config.yaml
num_hidden_layers: 13
hidden_size: 224
n_experts: 96
experts_per_token: 3
d_expert: 96
d_shared_expert: 0
hidden_act: "swiglu"
moe_layers: [1, 2, 3, 4, 5, 6, 7, 8, 9, 10, 11, 12]
router_score: "softmax"
normalize_top_k: false
routed_scale: 1.0
balance_loss: 0.00452
balance_bias: false
init_std_router: 0.011
lr_router: 0.00086
vocab_size: 2486
norm: "rmsnorm"
norm_eps: 1e-06
tie_word_embeddings: true
optimizer: "adamw"
learning_rate: 0.00169
beta1: 0.9
beta2: 0.99
batch_tokens: [32768, 65536, 131072]
max_seq_len: 1536
train_tokens: 367000000
max_steps: 4828
dataset: "wikipedia_en"
Below are experts of layer 4 (counted from 0) of a mixture-of-experts language model. Rows are named gate (a neuron's input weights, with its number), up (a neuron's input weights, with its number) and show model dimensions 0-223. Each number is 50 + 10 x the weight over its row's rms, rounded and kept within 0 to 99.
Before each expert's rows: "gets" lists some tokens that make up at least twice as much of what it gets as of all text. This comes from a sample of Wikipedia text that the model never trained on. Tokens count by the router's weight.

# expert 1
gets: " In", "In", " con", "The", "in", "duct"
gate0:57 40 39 66 64 61 64 54 54 23 78 48 46 49 65 60 53 36 58 51 50 37 58 51 61 59 53 59 49 58 47 47 49 51 46 51 64 43 56 49 52 51 60 37 52 55 53 53 60 52 44 72 45 57 48 66 52 56 54 44 67 58 62 57 53 32 35 45 59 44 43 58 50 24 47 44 62 40 34 50 59 60 38 42 55 45 33 52 54 59 54 25 69 59 50 51 66 51 43 54 49 51 40 46 42 39 51 36 49 61 67 42 38 48 53 48 54 42 41 66 50 63 53 44 50 63 48 36 26 51 43 44 37 49 51 56 49 46 55 42 62 45 44 35 46 54 32 38 38 37 41 52 43 46 60 51 40 46 35 53 48 50 54 34 50 50 43 44 39 44 43 60 50 50 25 33 49 43 67 54 57 56 32 39 56 52 40 54 53 46 56 39 44 41 52 58 59 49 45 77 59 43 59 56 42 34 65 48 61 65 42 46 33 39 56 24 45 43 53 50 75 68 52 54
up0:67 55 65 47 46 47 38 45 40 64 47 49 42 38 54 68 56 63 46 45 44 69 53 38 46 58 33 34 48 58 58 36 44 35 56 77 32 41 48 60 67 41 34 50 53 40 45 39 37 47 53 45 55 47 48 53 55 50 46 62 65 35 43 59 54 46 60 40 50 33 44 67 39 45 46 46 44 38 41 55 54 35 50 41 49 53 55 59 53 40 51 72 45 29 56 40 42 43 51 67 54 55 52 43 68 63 54 60 56 42 50 45 59 53 56 31 41 55 51 55 40 40 60 51 39 46 43 53 63 53 66 53 66 41 49 57 60 52 44 53 33 58 44 57 59 41 49 48 56 51 53 64 55 46 61 51 40 68 67 55 67 54 62 42 67 55 45 44 43 41 63 65 61 37 46 35 68 57 60 48 58 43 62 61 32 59 60 51 45 57 54 73 24 62 68 53 53 46 65 51 41 60 17 55 55 53 37 55 47 61 55 53 64 66 43 54 42 50 50 55 56 52 59 49
gate1:51 43 56 59 45 44 47 41 46 51 44 62 45 61 47 51 62 51 57 54 49 39 51 48 49 58 38 62 49 27 59 27 44 52 52 53 57 45 47 54 39 54 66 62 47 48 71 51 31 61 46 55 68 61 36 70 51 54 60 48 51 59 47 54 56 35 62 66 51 37 53 42 48 56 36 42 60 58 53 55 43 35 64 66 43 62 58 51 47 45 60 56 43 40 54 53 50 45 59 78 61 39 50 51 50 58 47 44 46 45 43 43 46 46 41 50 74 41 55 51 45 54 53 57 53 38 48 64 49 55 55 53 51 35 54 52 51 48 51 56 31 56 61 54 45 63 37 58 57 54 50 31 49 42 50 42 38 59 38 53 50 43 51 64 60 59 55 59 17 49 61 51 54 75 30 58 34 25 45 46 57 49 27 47 54 53 48 41 49 63 59 61 45 32 55 61 57 33 72 65 43 37 75 50 47 35 50 61 63 57 45 51 43 38 45 54 34 46 33 69 59 57 34 47
up1:44 71 60 56 46 47 32 48 46 54 38 58 58 36 37 47 36 63 42 45 38 54 58 41 46 43 60 47 48 61 45 57 43 47 59 35 44 43 62 45 41 34 57 61 50 52 35 35 67 45 64 61 36 34 53 49 40 42 53 43 46 35 57 62 60 52 28 35 45 62 33 63 49 57 57 50 52 38 48 47 56 56 43 32 56 48 31 45 46 36 35 53 54 68 42 52 41 45 41 44 35 61 62 48 49 38 43 37 42 41 57 42 48 46 63 42 61 58 41 48 44 41 55 65 53 43 49 41 44 46 38 35 58 67 23 67 49 54 41 29 39 41 38 52 52 36 44 51 49 39 39 63 55 49 43 57 53 49 63 61 68 52 47 68 60 44 62 41 48 41 49 61 52 38 64 46 54 56 63 53 43 39 51 51 44 52 49 62 50 41 31 43 59 61 39 38 41 62 41 64 51 60 31 58 45 61 40 47 40 24 68 64 42 52 63 57 63 56 64 52 60 56 58 44

# expert 52
gets: "\n", "A", "==", "S", "M", "R"
gate0:57 41 48 64 67 56 56 54 59 37 76 51 45 52 65 58 47 35 56 47 46 39 57 49 59 59 49 58 58 59 47 44 40 52 42 53 60 49 46 38 50 50 61 42 40 47 49 47 51 50 46 76 46 62 41 60 51 45 48 47 68 56 54 61 45 40 32 47 63 57 39 59 47 22 49 42 61 44 46 45 63 47 38 52 50 42 27 47 56 52 48 29 71 65 51 56 59 42 45 51 46 51 35 47 35 41 44 38 54 48 59 47 43 57 54 44 58 45 43 66 49 75 60 45 51 58 45 44 33 44 41 45 34 54 49 47 60 39 52 45 63 51 41 31 43 52 30 37 50 39 44 50 49 45 51 54 29 46 40 50 47 52 64 33 54 56 59 48 39 40 45 55 51 57 27 41 49 43 64 57 56 58 30 47 59 50 43 52 50 46 48 31 45 39 61 63 55 47 46 78 56 37 67 49 36 30 65 45 56 62 40 42 34 45 51 27 46 38 53 61 70 61 38 64
up0:69 65 64 43 35 50 43 45 38 54 45 53 50 33 53 70 46 60 43 45 50 63 49 37 44 45 36 37 41 60 62 35 45 32 49 74 34 33 58 57 63 46 34 51 58 42 53 35 47 52 55 41 64 44 48 53 58 54 55 58 59 36 46 55 48 44 56 42 48 37 46 72 47 45 41 40 37 35 43 56 45 44 52 46 52 52 50 43 57 38 46 65 42 35 57 39 44 48 59 58 68 51 54 43 68 57 61 55 66 39 45 44 56 49 48 38 45 56 46 48 46 43 64 49 41 47 49 54 67 53 62 46 61 38 42 49 53 59 47 57 27 59 51 58 62 40 48 47 53 46 48 61 55 41 56 56 45 70 69 61 59 46 57 41 64 49 38 38 42 30 57 65 58 42 47 43 66 61 59 37 55 42 52 59 39 62 59 51 53 62 61 68 35 68 71 50 59 47 61 49 44 64 19 57 60 59 44 57 42 53 57 59 68 63 39 46 28 45 53 53 60 47 67 54
gate1:51 51 54 54 45 47 54 42 39 50 51 64 47 57 40 58 62 50 56 57 49 40 50 47 59 51 51 58 47 25 51 30 44 49 51 44 60 48 49 55 39 57 74 64 49 47 70 59 33 62 38 63 56 48 40 65 52 49 52 52 51 64 41 60 52 45 56 71 62 39 51 38 46 57 32 43 61 63 61 53 56 37 64 62 39 57 62 54 49 46 63 48 43 39 48 53 50 49 62 63 56 42 51 48 40 60 49 34 48 47 42 42 45 45 47 57 83 39 48 42 53 56 53 62 50 36 54 51 53 59 51 45 39 31 57 62 54 43 53 53 30 55 56 46 47 69 43 67 56 44 44 32 51 40 46 40 39 57 52 59 50 44 51 65 58 54 68 60 21 53 66 50 52 78 33 58 35 33 46 42 52 55 30 56 52 48 36 31 44 62 60 52 48 35 53 61 52 41 60 69 54 41 73 50 59 32 58 60 58 51 53 59 42 43 52 59 34 45 33 62 52 52 36 48
up1:50 69 54 60 56 48 32 47 54 50 41 61 54 46 43 38 38 63 40 39 35 51 55 39 42 44 52 54 49 51 49 55 38 49 63 44 48 50 63 46 44 35 50 59 52 54 29 39 55 50 66 61 45 40 49 45 38 40 47 40 42 39 54 58 61 48 32 40 34 51 34 67 46 59 56 58 49 36 40 57 41 48 39 33 58 51 29 46 37 44 37 57 52 72 49 54 39 42 43 55 37 67 57 36 53 45 48 42 36 42 44 42 49 44 66 38 61 54 41 62 40 45 47 66 53 41 43 35 38 45 48 47 67 64 17 70 46 53 43 28 36 39 35 64 46 32 43 48 49 49 39 63 53 46 45 60 53 45 54 59 67 56 54 63 58 50 55 39 50 45 45 54 47 42 69 49 42 50 52 54 52 35 55 42 45 60 51 59 49 39 35 54 58 56 31 45 42 64 53 69 37 62 41 44 35 69 32 51 39 39 65 53 43 47 62 52 61 55 68 59 59 57 55 40

# expert 73
gets: "A", "N", "S", "G", "H", "F"
gate0:55 36 45 67 67 57 58 54 59 31 78 53 50 44 61 62 44 39 59 49 47 33 57 53 57 57 48 63 53 57 45 45 39 50 40 52 60 52 41 48 46 44 60 40 43 55 51 47 50 68 41 76 45 60 42 61 51 46 47 47 73 56 54 56 46 44 38 42 55 42 50 52 48 21 47 40 68 49 41 51 64 51 36 48 57 38 31 48 56 54 45 31 67 63 48 49 59 44 43 55 49 52 35 49 33 33 41 36 54 44 69 43 54 55 52 38 55 40 36 65 51 66 58 45 51 59 45 41 37 47 38 52 35 50 51 52 57 41 54 52 64 51 53 35 47 57 27 35 47 41 42 54 50 55 51 61 35 44 41 53 50 48 50 41 49 58 56 51 37 42 50 47 52 57 18 41 48 44 71 55 54 54 35 45 57 45 39 46 43 49 51 37 50 43 60 58 55 45 55 75 61 36 64 53 40 27 59 46 57 57 41 41 33 48 52 28 48 39 54 56 65 73 45 62
up0:68 66 60 46 31 53 46 48 37 59 49 54 47 32 51 72 56 55 42 46 57 60 52 36 51 48 37 33 52 66 65 40 48 35 51 65 34 26 58 53 71 51 33 56 47 40 47 37 41 49 54 47 56 44 45 48 56 55 52 61 64 41 40 58 56 43 64 44 53 40 48 63 44 50 40 44 38 42 45 51 47 52 55 38 57 49 51 47 58 40 55 73 52 30 55 46 42 48 48 61 58 53 47 42 77 58 61 59 64 43 48 46 60 54 45 39 48 48 43 41 46 32 59 50 42 46 49 50 60 58 68 51 57 42 39 51 50 61 43 53 28 60 40 56 59 38 49 50 58 45 52 62 56 46 55 51 46 68 70 62 63 57 61 39 66 51 44 37 49 34 59 72 61 37 52 43 63 60 64 37 57 40 59 67 42 54 53 54 57 57 57 69 31 61 68 56 55 47 58 42 44 58 20 57 56 57 45 57 49 54 60 57 63 55 37 48 33 45 51 54 61 48 66 54
gate1:51 48 55 56 39 46 56 37 40 44 41 60 49 60 40 63 62 47 56 55 47 40 50 44 59 54 49 49 54 25 56 39 49 52 46 50 64 51 45 59 41 60 72 60 53 43 65 63 37 61 37 64 58 54 37 66 56 49 59 50 51 57 41 58 52 42 56 69 63 41 49 36 49 65 35 33 58 68 56 56 54 46 65 65 46 65 56 54 42 49 60 50 45 41 52 53 41 47 64 59 52 40 54 54 45 59 47 39 41 46 47 47 51 46 42 60 80 41 52 51 47 59 56 66 43 36 56 53 50 60 57 46 43 22 55 59 49 47 47 48 36 50 63 48 55 70 36 60 51 50 37 43 57 30 51 41 43 57 43 59 46 40 52 72 55 51 64 63 18 56 56 44 61 73 36 52 41 33 44 37 55 50 35 54 56 45 45 40 42 63 51 53 41 39 51 61 48 41 67 70 47 38 63 52 56 28 50 60 63 49 48 52 43 38 49 53 34 51 32 71 58 44 32 53
up1:43 75 56 48 51 49 29 46 48 55 37 64 55 41 41 36 37 72 35 46 42 53 56 46 38 47 48 53 41 47 50 52 37 45 62 35 39 45 63 42 42 29 46 61 42 52 38 31 55 47 65 61 44 37 52 45 33 42 47 39 43 34 59 56 55 46 33 40 39 51 40 73 45 51 54 61 50 37 45 42 44 46 48 27 55 51 24 50 47 34 42 55 53 68 40 56 42 46 38 56 38 64 55 39 44 42 49 39 49 48 51 36 48 46 58 34 53 56 40 55 50 42 47 60 57 44 42 36 47 46 41 40 66 67 21 67 53 47 45 41 33 45 34 63 44 40 51 49 55 49 45 53 43 54 43 55 58 45 66 58 68 53 45 62 61 50 45 32 58 44 51 68 39 44 62 54 42 49 52 62 48 43 53 50 45 59 44 59 51 40 39 52 55 58 37 36 50 56 46 66 43 60 47 48 35 73 43 40 39 36 58 58 43 57 57 54 63 56 67 58 59 58 66 34

# expert 61
gets: "|", "ro", "-", " In", "if", "our"
gate0:61 45 38 73 68 61 61 52 61 30 69 51 53 49 62 60 48 35 57 47 51 44 59 44 59 61 46 58 55 56 46 50 48 44 47 54 63 51 47 47 47 46 64 41 50 62 50 54 57 50 43 67 40 63 43 67 53 53 54 47 71 62 63 56 42 35 39 47 60 39 45 55 47 24 50 44 66 40 36 40 62 55 40 42 53 42 29 52 54 52 52 29 67 65 49 55 54 49 38 59 54 57 46 42 43 37 41 39 51 52 72 42 47 62 55 42 58 41 42 74 48 65 60 43 50 57 41 38 37 47 46 50 47 52 56 55 50 48 52 42 60 52 45 41 47 59 27 37 42 34 42 48 41 48 50 47 37 46 37 56 47 45 61 35 54 46 46 44 43 52 50 49 55 48 25 31 51 49 71 53 61 52 37 43 53 53 36 48 56 47 52 40 45 36 57 61 57 35 51 73 59 46 50 49 42 23 67 46 60 63 40 32 36 46 63 26 54 45 49 55 71 60 51 45
up0:55 55 64 48 38 54 39 41 40 56 58 51 42 41 57 72 53 61 42 52 55 64 55 38 53 59 37 35 44 63 66 38 37 39 58 66 39 33 56 61 67 50 32 53 46 38 48 38 44 54 47 47 62 43 50 47 56 53 59 60 66 27 36 64 56 50 65 45 52 36 47 72 37 52 46 37 34 41 47 51 51 48 48 44 45 53 57 52 51 41 55 81 47 18 61 41 46 46 55 64 55 55 56 55 69 67 61 59 60 39 50 51 59 53 56 36 43 48 45 43 44 40 51 44 43 48 46 57 61 53 55 49 55 41 41 54 55 55 46 54 36 58 46 55 61 40 53 50 59 47 47 60 56 41 60 53 44 72 68 52 65 48 53 43 63 52 36 42 46 38 60 71 54 47 43 37 54 52 55 50 62 36 50 64 37 57 62 47 40 61 54 70 37 58 67 50 48 55 60 42 44 53 18 59 66 52 37 58 51 55 59 67 62 58 43 45 34 45 54 49 60 62 63 53
gate1:52 45 55 61 41 39 56 45 45 51 54 52 58 62 47 53 60 50 53 53 53 52 39 52 54 60 41 62 41 27 55 26 43 57 41 49 59 43 33 63 39 59 68 56 55 50 68 58 30 59 32 53 61 59 43 69 55 52 62 54 47 58 45 56 52 46 53 73 60 45 53 42 53 62 34 39 70 59 59 46 50 36 68 63 44 49 54 51 52 53 62 53 47 38 52 55 48 53 65 63 52 42 51 53 48 68 44 46 47 41 46 42 49 44 44 56 83 34 55 56 49 54 56 57 45 37 57 52 54 54 44 49 43 33 49 57 49 43 50 54 24 53 59 48 44 67 41 53 53 48 35 32 46 44 34 40 42 57 41 60 50 41 50 68 58 58 65 56 21 53 65 49 54 76 30 61 39 34 46 46 59 50 34 50 62 46 48 49 52 66 50 55 53 32 47 61 50 47 66 63 56 36 69 52 51 34 52 60 66 57 45 50 40 37 46 51 36 54 40 63 64 52 41 55
up1:44 60 62 49 42 50 29 38 49 57 28 69 46 49 38 38 40 74 43 46 37 46 61 33 41 43 53 47 53 48 55 58 42 47 63 38 46 46 67 45 39 28 51 63 50 47 37 33 57 35 69 65 45 32 49 45 38 42 49 40 50 35 52 59 64 41 34 32 41 48 40 71 42 49 55 59 49 39 47 60 54 47 48 31 54 63 40 51 45 34 32 57 51 73 40 49 37 40 46 55 40 65 64 43 52 35 46 37 43 44 47 43 51 44 53 39 52 65 36 49 42 51 44 67 57 43 47 38 45 47 50 41 60 65 25 62 55 56 42 38 46 44 34 53 50 37 45 50 46 49 48 66 49 47 52 54 52 49 59 56 64 60 46 68 60 43 54 40 53 48 44 61 52 48 65 52 41 49 57 49 51 44 51 52 38 57 53 51 47 46 42 42 59 64 43 39 51 53 50 61 37 67 46 51 48 69 38 43 37 26 68 67 45 61 63 60 65 54 59 54 56 56 60 38

# expert 51
gets: "on", "in", "ine", "ot", "ox", "ay"
gate0:58 34 26 61 69 56 53 42 61 38 71 54 57 43 60 63 49 36 51 41 42 35 52 50 60 51 52 60 53 61 45 56 41 43 43 45 59 44 51 41 54 53 58 46 43 52 59 40 57 57 35 75 39 61 42 54 47 53 55 53 64 60 61 55 45 35 50 48 63 43 31 65 47 34 46 42 68 41 39 49 68 62 40 44 59 31 32 47 57 56 55 29 70 65 38 47 63 40 36 56 44 54 40 54 37 35 43 43 57 61 65 45 57 57 50 49 52 40 41 69 46 55 60 44 50 64 43 41 32 49 45 57 49 51 52 53 61 45 44 46 52 46 51 46 49 47 38 44 47 42 48 63 53 51 52 55 39 45 36 50 45 51 48 33 58 51 46 48 43 44 51 55 50 61 30 39 50 47 68 54 56 56 32 49 42 53 45 51 50 56 45 37 44 33 60 64 53 40 61 76 68 37 60 46 42 35 68 52 56 65 41 32 45 47 59 24 48 37 55 58 75 64 43 53
up0:71 56 72 43 37 43 43 53 44 62 52 55 59 44 49 79 61 56 47 39 57 61 61 36 41 64 42 28 46 58 57 43 43 36 46 72 33 37 52 61 59 46 32 42 43 38 47 48 53 55 48 47 52 45 44 47 62 57 53 62 63 47 37 60 48 48 59 38 51 29 41 70 44 50 40 31 32 44 53 47 54 51 54 37 47 63 45 60 56 41 53 72 53 40 51 43 32 52 54 55 58 55 59 49 67 54 54 55 62 45 46 51 52 55 57 43 50 53 44 55 53 43 54 42 28 48 53 47 50 56 60 50 50 45 48 63 49 61 53 50 37 51 41 56 53 36 48 54 54 44 50 63 45 39 59 62 40 74 66 55 73 52 44 43 62 57 38 41 50 38 61 65 54 37 42 36 55 52 50 35 52 46 57 68 45 51 51 46 58 59 57 72 32 66 56 53 61 50 49 47 47 54 26 57 68 66 27 38 48 63 59 62 65 59 41 48 36 45 55 51 59 57 69 51
gate1:49 46 60 64 39 44 39 47 41 55 52 64 58 63 45 46 62 43 50 51 47 41 57 52 56 65 49 49 43 37 53 32 47 56 55 47 62 42 48 52 40 61 63 55 48 43 64 46 45 64 48 58 61 59 46 75 52 51 56 51 44 68 42 57 54 45 63 71 52 46 46 46 47 62 34 37 58 57 61 51 58 40 57 59 37 54 58 53 48 40 70 48 45 46 59 63 52 41 63 60 53 38 49 60 55 49 43 45 41 46 47 50 50 52 42 66 78 38 49 52 56 65 50 68 43 43 48 42 47 55 53 45 43 36 56 56 58 41 56 53 39 45 50 55 38 67 45 56 57 49 44 36 53 36 46 37 45 55 45 54 51 40 45 70 62 60 74 62 19 53 61 47 55 76 27 63 40 22 51 40 49 53 31 51 55 44 33 47 55 70 50 51 36 30 51 71 48 37 60 66 57 37 69 47 41 34 48 61 59 56 43 52 45 47 45 54 42 38 43 57 64 56 37 54
up1:55 72 49 57 53 50 41 44 54 49 38 56 55 45 49 51 37 62 39 44 50 53 51 35 42 47 54 56 47 48 59 53 42 44 48 46 36 52 56 41 45 29 49 69 55 60 39 40 53 48 57 62 46 36 45 51 34 46 53 38 47 37 55 62 53 49 26 26 45 52 38 66 51 48 64 61 54 39 51 51 42 60 45 41 57 49 36 50 46 38 30 64 55 71 39 41 39 52 45 53 43 70 71 37 38 49 41 41 52 37 53 27 53 43 58 37 56 56 50 70 39 42 57 56 60 38 51 40 41 45 49 42 55 62 23 64 42 49 37 25 35 53 36 60 52 39 36 54 53 51 45 55 50 48 52 56 48 50 54 58 64 53 58 60 56 48 52 34 53 42 34 53 47 40 62 46 38 56 59 61 62 41 52 45 47 64 63 64 49 42 40 55 72 64 46 33 44 57 45 64 43 64 45 53 50 66 51 48 48 28 68 67 49 65 62 50 55 61 62 59 50 58 65 37

# expert 37
gets: "A", "E", "O", "W", "C", "U"
gate0:57 45 43 76 66 52 61 49 58 31 71 54 48 45 63 55 48 31 52 50 40 31 52 42 59 55 54 68 46 54 48 48 46 49 43 54 63 51 50 47 52 45 64 41 46 51 51 51 53 50 37 71 42 65 44 59 51 48 55 46 64 59 55 57 51 33 37 43 66 45 43 55 47 16 51 43 66 47 36 50 63 53 37 44 60 40 32 52 58 54 46 32 68 52 52 55 60 38 52 46 52 50 37 45 39 40 46 39 54 44 66 43 40 54 53 44 64 36 38 56 48 62 55 53 49 57 53 36 30 55 43 45 36 48 51 53 56 39 57 37 66 50 46 33 47 54 27 35 50 37 46 41 45 51 54 57 40 39 46 59 45 53 58 42 53 48 55 53 33 45 42 53 57 56 25 48 50 45 66 49 57 52 31 52 58 51 40 43 43 43 45 38 45 40 60 60 54 43 55 76 65 40 67 54 39 29 68 48 55 59 49 44 30 45 58 25 52 34 50 59 61 64 46 60
up0:68 63 63 42 46 53 44 49 38 59 50 52 50 33 48 70 53 61 43 50 52 64 52 40 50 52 36 33 49 63 60 42 45 34 56 66 35 28 51 59 64 48 33 55 50 46 45 33 39 51 48 41 62 40 49 53 56 52 52 51 66 36 44 63 53 49 58 43 45 36 44 62 40 48 43 43 35 42 47 52 54 52 53 38 40 53 47 57 56 38 48 77 48 33 52 44 45 45 54 56 55 57 56 47 70 51 65 59 68 39 51 47 59 49 49 37 42 58 51 50 50 42 60 37 44 46 39 59 71 57 67 54 60 39 43 55 57 67 49 57 29 56 44 58 53 39 48 44 57 46 50 65 57 39 60 59 42 72 66 54 64 50 54 41 64 54 35 41 41 39 60 63 59 42 47 33 57 52 61 41 59 48 53 58 33 50 63 52 54 62 59 67 37 62 64 50 54 45 53 48 42 67 18 61 59 55 38 57 47 58 58 62 72 59 37 55 30 52 54 49 60 58 64 52
gate1:46 47 60 58 39 42 56 42 40 49 48 60 57 51 38 61 62 51 58 52 48 39 44 48 61 54 44 51 47 26 55 29 40 47 47 46 61 47 43 61 37 57 75 61 49 50 71 59 36 56 34 64 61 50 39 65 53 51 55 54 54 56 47 58 52 45 51 66 64 39 55 37 50 58 29 39 59 64 60 54 52 43 59 61 41 58 56 52 43 47 61 53 42 35 49 50 50 51 59 57 49 40 53 61 46 50 52 36 46 49 50 41 48 49 45 61 77 43 54 48 50 53 56 61 50 32 60 56 51 60 49 46 38 26 53 61 49 50 55 50 32 51 63 48 53 74 35 63 57 46 40 39 51 41 43 47 41 55 46 58 47 48 49 69 57 49 70 58 14 55 60 47 61 75 25 51 38 29 53 45 57 48 30 51 53 44 41 38 48 57 54 48 43 37 53 61 49 37 65 75 50 43 64 54 59 34 53 56 60 47 50 61 47 35 46 60 36 53 38 61 59 54 35 51
up1:51 72 54 60 56 52 26 46 51 52 39 64 50 47 45 38 37 64 38 44 42 53 60 38 38 48 51 58 51 52 53 58 42 51 68 41 41 46 66 33 40 37 44 60 40 54 32 34 56 44 71 64 45 37 51 50 37 45 50 43 51 34 54 60 54 44 37 36 38 57 35 75 47 54 58 63 47 33 42 52 50 50 42 32 59 51 28 46 47 41 42 61 50 72 46 54 40 45 41 55 38 65 55 34 52 44 45 43 45 41 47 39 48 48 59 35 57 49 39 57 41 42 45 66 56 46 42 42 45 39 54 35 69 69 20 71 52 46 42 40 35 43 35 60 42 32 50 48 49 55 42 52 48 47 44 47 58 44 58 59 73 51 53 60 52 51 48 34 56 39 48 64 43 45 69 56 42 54 47 58 51 39 56 48 39 61 46 61 52 49 38 51 61 57 39 37 55 61 50 61 39 59 48 46 34 71 40 47 40 40 59 51 44 50 62 53 64 54 65 61 59 55 59 48